From a checkpoint of a small mixture-of-experts model trained on Wikipedia: 19 layers, 64 dReLU neurons an expert.
Below are experts of layer 4 (counted from 0) of a mixture-of-experts language model. Rows are named router (the router's row for the expert), gate (a neuron's input weights, with its number), up (a neuron's input weights, with its number) and show model dimensions 0-191. Each number is 128 + 32 x the weight over its row's rms, rounded and kept within 0 to 255. Numbers have three digits each.
After each expert's rows: "mostly gets" lists some tokens that are sent to it at least half of the time. This comes from a sample of Wikipedia text that the model never trained on.

# expert 16
router:160087163128154093090164156159091154169160086174094090100172094166155171169096101166095131086158086101166164161140159097174160165169168154095096173170096089184168099162136149159168111100153096166162155097101142156097096092092093092159124156124089163114138099096094132159154165144094166120161100162077161136171098161162133163093168088164158130165095169162165114142136162097165101154162107166163097093102095096087092123148104093107098123105092161131092115159127161100119095095169153092158166120152172076100154165088094087119133138155100101153164084088163178091120149083163162128
gate0:140076157144140106109169133130125156150129109159110132096184100157135137141042089106135101103124121151084064131188157076115124128110107153156121171138116103145181062125154127158126138159082151118159143178137139146098112139141136094121123114119080100154141092112109100124176191079145161072184091137108142137104132075121116143064146080113113146184116160122122135184076215105154095143089100171129065122092105134120114143124129084231145051128175157116120103226093149096169136149144184135079180144160117133118142140119115132048130148151108125121145131095113175117144128132173175137
up0:141081162109152101103171120126120089157172122128144138103147063153167125173142100128107068089165108127137118133169160098113133092142090095107182126123111114143127077140130126123140122134089133153190185152093098131090130127066087178167119118133089151132120130131142149141150187121123106157165094155179067171146140150138120131085118092129108119144117161125143128145150101137181040179195132159150113125059096136156092173174114115070123127187127233110110110197162156119101158067150251135108140179181113140086172118136118174087150145128118107105145111120102107145095169123132162120
gate1:060084122171097083119157174106156126148106103144132078135154051094111126128128125110136123085136204159138165144139129136127086116126214165147151112162133104094162156143142174095120140126128067110193125127158149171151140095097129094116083115131120107165112155101139086139155125127059135117150117161117186147129230084120173124138082101112113184197120099154139107104123156095102096169201055152123109133155099152124124100090120208096126115118110114187167128150114082094093132061204168119148118148115163118100170139130097186153124153165108116089171116140112129114089116120181115102
up1:123112128174119127116118087092160134160102115165116132096057080130086142165091087108064159197108112120171100165179144131148140138120118177100111209163132113132118097145136215119129097148142119145157145074064114137080052119088154048138125139130146112170122070138087197127148141169075147131143150129103130126161139122166123098063128044114050147139086146133172090070143150114153161138157043135117119094130130103112078146096115084130133109107101184144121156140121098101042138156122140112140138126161130171100183122143081103088119131128111140110126096154114078113125141130131161086
mostly gets: "ake", " season", "ica", "oll", " football", "ada"

# expert 22
router:151097151104165101095160161158096176166176098154128088088190105148167157160096098155102121099169097099159162160133159105159155155161156173099103145165083108160154093161115142161126084098109086164163163103092147165095100098104087104174129166138091158118129085100089132173157169107094171113163095177108153160164100165156121170095145104167155146162092156159156101115098162097168097160165139156161098090097099086090091131157086100081089059149090159140092125165128165089112088088154111105181171161157163094095161173113093090116129153181082098170159093093157161096140156096158158132
gate0:061102125094165163156131160078100091135176133136176121107109123154090166124129142115079041130131132132152157177125086122137121138169142092078157127124165130117144136122185106128103147182108136124137158121163126128175137152093123080121139174046106171076183111141093098135169177103134150069179144121088196102131075151171139097101099101127185155160114148149146090177092180163174108153166123132125099101132135150141101135104109111105032096100126147053131106156149105110173099115132150146084068162097109102118132147153116125117029123143129083130204113105104145117104173132167091125
up0:098042125096105154125130147188104120118153108107173147163105120170122119178125117099109080146155126121172156161114111090184126115109134117072140142135128139111154133106130103174034164167108126117126117113144152120136113156097091112192179191080097173049195132117113098156162211114118157101188127118117206087141108101129151163135097130150148163118136153159125085097095197121148085143158134147165123101124132133128101136150106115098048171067076116051125130134169100106209120117164138164132105133106106098136139130137110135128048080157100091106156131122157132077106171130152104119
gate1:173153136116136095116140143144094152147111131148112162125186115116157089096140105133167093096086144164165142145153148082111087155162086119125089125188082090113066132137115116117114148143087082150164127147079148101084081101142135158116118130111122133139119125084100137181125163130139133155137096121078153187169167141157123064116221067101142095139154111147096134115085145131130069128173129158105061139103104087086119096175152093129067096113157117137134106119109135075097155179070159118113124162131076138032084156135120131033097055099087133177112125153159137062139105104192146146
up1:137087161166099101109165188167093157156094126156165121158110102162074145117096109115105163082106121173159158142164116145144128119149146123198087106143112118087100123132219095072125119142147137117139069086097159124087119088119153109140107136043124143080143098091136190166115132117152104186173121148130150163152171155104132133111162143182187107141096087145176128114094143136113102118157057196154072081131113116112112091156148094122128083121089138134105101161094135134067115128108172093065070163166126132073079148140070127149188113139107143155142148181144141091127195083138171107
mostly gets: " b", " un", " cap", " Sec", " Wh", "we"

# expert 5
router:165093163129156083089159163159089152162120102154098097092162089161166154165095084160099129103171104102162164159120165090162154162160162164098094142159101091170155093159123145166120098105088089155154161094094125164100090092109095085168106163129100163142147087088094149160158164116100154109166091162091157157151089151163132169095161092165150101164100169163160096123088146095159089165162096161164086100082088098081086101164094093097093110145088158123093146158082163115156085095164103093174170156163168086097161167086093096135125143165097089135170095105160154090111164097156167139
gate0:129119137188161125096177116118106150142089074105146121148147125167111113133127121114071181112150125108169157129117121113114173100129173111129133137162140107124167049151143067169066120170154082166113132124179158088137113136117132125134114135219084122063126145179100173110127168149114120118162132110130124138092056171161077143105166119159116148172090122130156153154126149117205131184176104141148159081195086114143121129153159134173126129190121141097065125174077155092174137127151119091145195058148182107145131106169150169169167129129156148143147074073144128085117139056120128083
up0:153189182171122240091136127123048158087111102133124137143072102161099193118111122122137180105156145097123084230129194136119174080141163150092147139156137115062160084138137091146081103121147104161109166110148140123097135138144134184123191119205085091123130119133158092123146160162140131125153076082111125138121125165155117118097149167152134083159133154126122124169135171088181102157111122158119120098117090096104128075135124089128162120133107118126069135155050157128191112121149133107147191049153176112141118122145129135138138151137150140154132081130166102140098108103133061087
gate1:150105136101103120159196110129095123139128131100116147130117114121133146137133087152139125094085151097103122123163120149160103142136155179125076111218043154155082169137107160152147083128089044155194087097088136145173189109055087100135167151103162132109074135130103171180145142144133166133123089133118126143061127129142140184150168033072136109150077174101106119129205129144127097180146126120137152077115123080140075105085095107103130165089084149123100099174143172131118146106119100106072136071120168131083131102123170140160137173131124103170142140120148152064166095112107107142
up1:130140149094172061110153140136131146094136084125108065136091121173149160163149116105111162118112135102117150138176110085133147126119147158118082080173095155162084161123104184120092127190098102161168145108060140160161128084153116117098131121131155138142119100117113200185138126126124093087139098134074151161065083189129070079082210089115117135205101155118145136147125133091110138132089109124133117119084081091158108124117153166097136139125096132133118022182175134122091110084160096107067228126116147103075161157165131158122176128143143121111198157150154133123106119110126133160
mostly gets: " States", "one", "ives", " House", " public", " house"

# expert 14
router:169095159117164101096160160146093158170144087170089089085168092169163168169091101160095099086165079097159158161121166096164156159163162163089091143154093094171165092157109132165079102086132097158167169093104124159090090095080089087152134152137083168123135095104088139165152173100088147115159101154096159162164097160166152161094169089163156108164100158156161111114101164099162099162157096164161095098092096089107105128157098096097094068147099169155088132162107159105115089100167125090160176169164158095096160157081088091135132130159096102115158086102152153090124149099154163124
gate0:128118096145132124127240123116153131186157112140160139111158088123160109157107158101164126153187127165111129119106139161161112158095156093051139049140130125183145042129152117126084103146101117110156116142093151105160106117133108140162202087162122104107147142133121081144149102162069183133117102140093100151156186185116068129163186113097091127090087094114121119109177111125161125162114099120090149096116088095110082082142149103105141077177099151095124164181107162054165135114165142151155101087141118138129196107135165097103140123111142159138170143096062136097181142106151149055
up0:134088115136149093142193112130134138125140114127092180093059130129147099151097157082147103156175086128133143143089126134155105138113139074124163095164089013175139084115150092113098060145048024058145125125130069158122118151139153115155140107125134149123166110057136063115174095127062159152140052165090134097128168151124097122123101112148108118106081113143187134127151141113173153139124146118193147083095103147121088127141113103073090087137085118106081149145122160119160105171161136190126120081113104153162150174124104075076091151111117145124111137119114161112142133089113141117
gate1:146146151147157142148161152144138127034109163085099102141117125074126157131145065139100184099098150087125152126140179100143125138125138140127129155134136161127085155146097130163094057121126083145140150128134083152108035112134071090165101055142128152163200151104134068138193158110153107093155072131129147132146113170146127138140167148144054205177129151132092147133179141132100108112138127155160142101105073119132059086183124114149130103161072143145122120166078121092116121138165103112131031143129170140102145136111121112103130171144201118130158204081164151142170154133116159169
up1:148127111171144126146178166141149109097129133061095067172102086095137117196089102121099120129156153096181108082167129127136097140161165151123153180141110116128138147138119136110083152097145098147132129126145117156091117118133152072117098125147133118151116136103081121131141135157111086111238105177105092115119089182120125190121157135231194149167087148084118135105120120127102109160127130165123094219122148066131064140070127095132128140145106116149091097127137097136042117143026087126144129143177096125125131150083096117088107137126081141172098088109104156103176099100168182121
mostly gets: " at", " during", " for", " met", " cons", " design"

# expert 1
router:156095175139153099090161167149087160168145096160130083096166100163163159164095091156086107096169095096164168156126177083179157163166159165081104141164096101163162098155140152157130086097101090157161171096094124155091104093095096091159131166126087169132121092097095134163165161190083164118163104156100161144168099161159129165092148083164165103171094164157158120103141174093156097161161124160156094084091096105089099123143093093114098101114096165112089126157105160076098100086163115094190159135153162098097172172092091096137142134159089092146163097102163158093110148088154159117
gate0:121137108131155115086128161157125123170137122130138181126162119171127147120095126149121113104200166138144167136134149152090153149152114150112170178135091117175160143172136149129115132120094100114149167121144177157111195070147171137184124206154086119106116157105082098137154095152126107160139126153101152102145127135167108110107000115181184126148116159190100117119129129129156135121106129147156078112131122139047095155118158137087112106132094215149139059192140137117167146149127139145161064148169167138148118163105120138078054116138134102113184093124112151079113112070132146091
up0:045096131082120132148133167128129170136147145172197123148143082097179206149150124155143131152152151144140154183108180122149166129128174159143177218145187090133156054162137146168125099107109108096160134131104135172130125156128097110136163155177157095086119110151126106070162090189105100158145170111140169093056130127116111092060097158166127076179166129117073127158154119123159104115154169148135140092193138152129125111119165087132146111112054127141119081150153202153170080106146093108111128154170127162169152185101106100111110130106149103103179136140106115116071139091128121116
gate1:162167139181123105067136116156132168150099107130158040124108102154126106158074114148193099107114165100096128122079157070103109120146131150140141165136145117057133088128157136155126120132089101175120153089163101073103061107112129150111115184161122090136149144178076202117106084121098124104176135178105130108164102158131087154140162123121141106092099186135141141073063133095187139120150084165166113143127144143124096149129098118154115156130082147134147191156103069120130079077116040153111073123136199144108114105179135165150139110149096123121139131122125132123164112080200214124
up1:174178179166133097132133125122091133161167135139134138103226156123142123150105113146165121125140173102142150124127113102117128120121185071066106152125081134143208120110149089129112109131169127134097081128133125166156052120066102118159121103166122143118086092112039175165157096140062168120032058165100116110146130132230106135074114123099140140157125153181125146092108149081166126154125112126065090128152112156172134150123127116142133112187140131101143120173167140090108041100095124135104106116160176137086123156103135165097113091209138134113147144124148132102107108138153123092
mostly gets: " a", "'", " A", " his", " their", " e"

# expert 10
router:151103164127167093096161160166090171168132094160094093087175093162164162162097087161101131094161093091160168163125171103169155160161159169091093165150090094154153088156127112158165102102094095167161146084091134167094094084096096097160127165113093165115132082095095132158163170132100145127168095157096163113159096171161133166097187097167144115154098162157167126107143170103167090161161142162162091096091096096084096145158095091088096081141094153126089136163134159092170093098158125094153174084161165084094157159102101092120129134167077092138161100091162154105116181098156163146
gate0:129102193120148159137147131119098152163167138083168109050146127158113110140051157112125135076132122142139142129142176120146074144181144113066100118094106075121139158159182120125107115116121130134148133079157111104144077135030111111112134158136092126063064107157133114126134134187086175062141127113099191173139091142161083115128142106132082100164063121151131100135091152080104118096124149126111109080091135107140067079169103135112128160140062111109117130163139063113183104138114165151113129150149129131087148127072149094126108089057114081181173152163144105125153097151222112110
up0:160136172107106119160126122136110133127162151092105172079126122157102157156104134107111161107150186071109112141153167132170122119142117134089067111107111171143187138156180137133119136100118164111138120107151121111117098186086085054124096159161089142128031098154137148135141147216079173012141134132140173162109108131182084118096146089163100076138113112108105133142076148121123113105123162108114135089134097051114096149146093116097088154146045129142128145126150064123121063141107136142132092109094150129109136098120115095137066085051100117188151148133110099144141135167203130099
gate1:156123157123172040120121157140128125114123080146135156114192101161169143124105100100113109062140118113096153133139138122098139091142161155093103147139058094143120067122126130152130128171101135156104128135255137116084132141087117136137133161150107133230161149127169146137122120119130085133121084091112134090170136120092177184129077140192146124255126188140141131122143162158146124105111127119113138104142087157119132115106123077177154149091113153128089145101108117165166144173108126121118145109181123096153124187120127120132082124126116112100093172098104153134148105120139122061
up1:199104117122119236173166110155096152068126145153064096131145109134154140142146123174127165096163158120173115124125133120109156146178144140154156128158105136120127068153210148118098169113137096126154077091162189136105138109096155106079127060101144126105112163119179090156128126169116129107136103173050150107154127143126145134116118116120164146094106164183133152110134141120083119181134119162133143142129130083138092132125159156124062144163104145078106111151027128169171074136103149111161136143149128110100150191098098130146163121173145122134141091190109191090150085141157102025
mostly gets: " out", " John", " spec", " Har", " Party", " comp"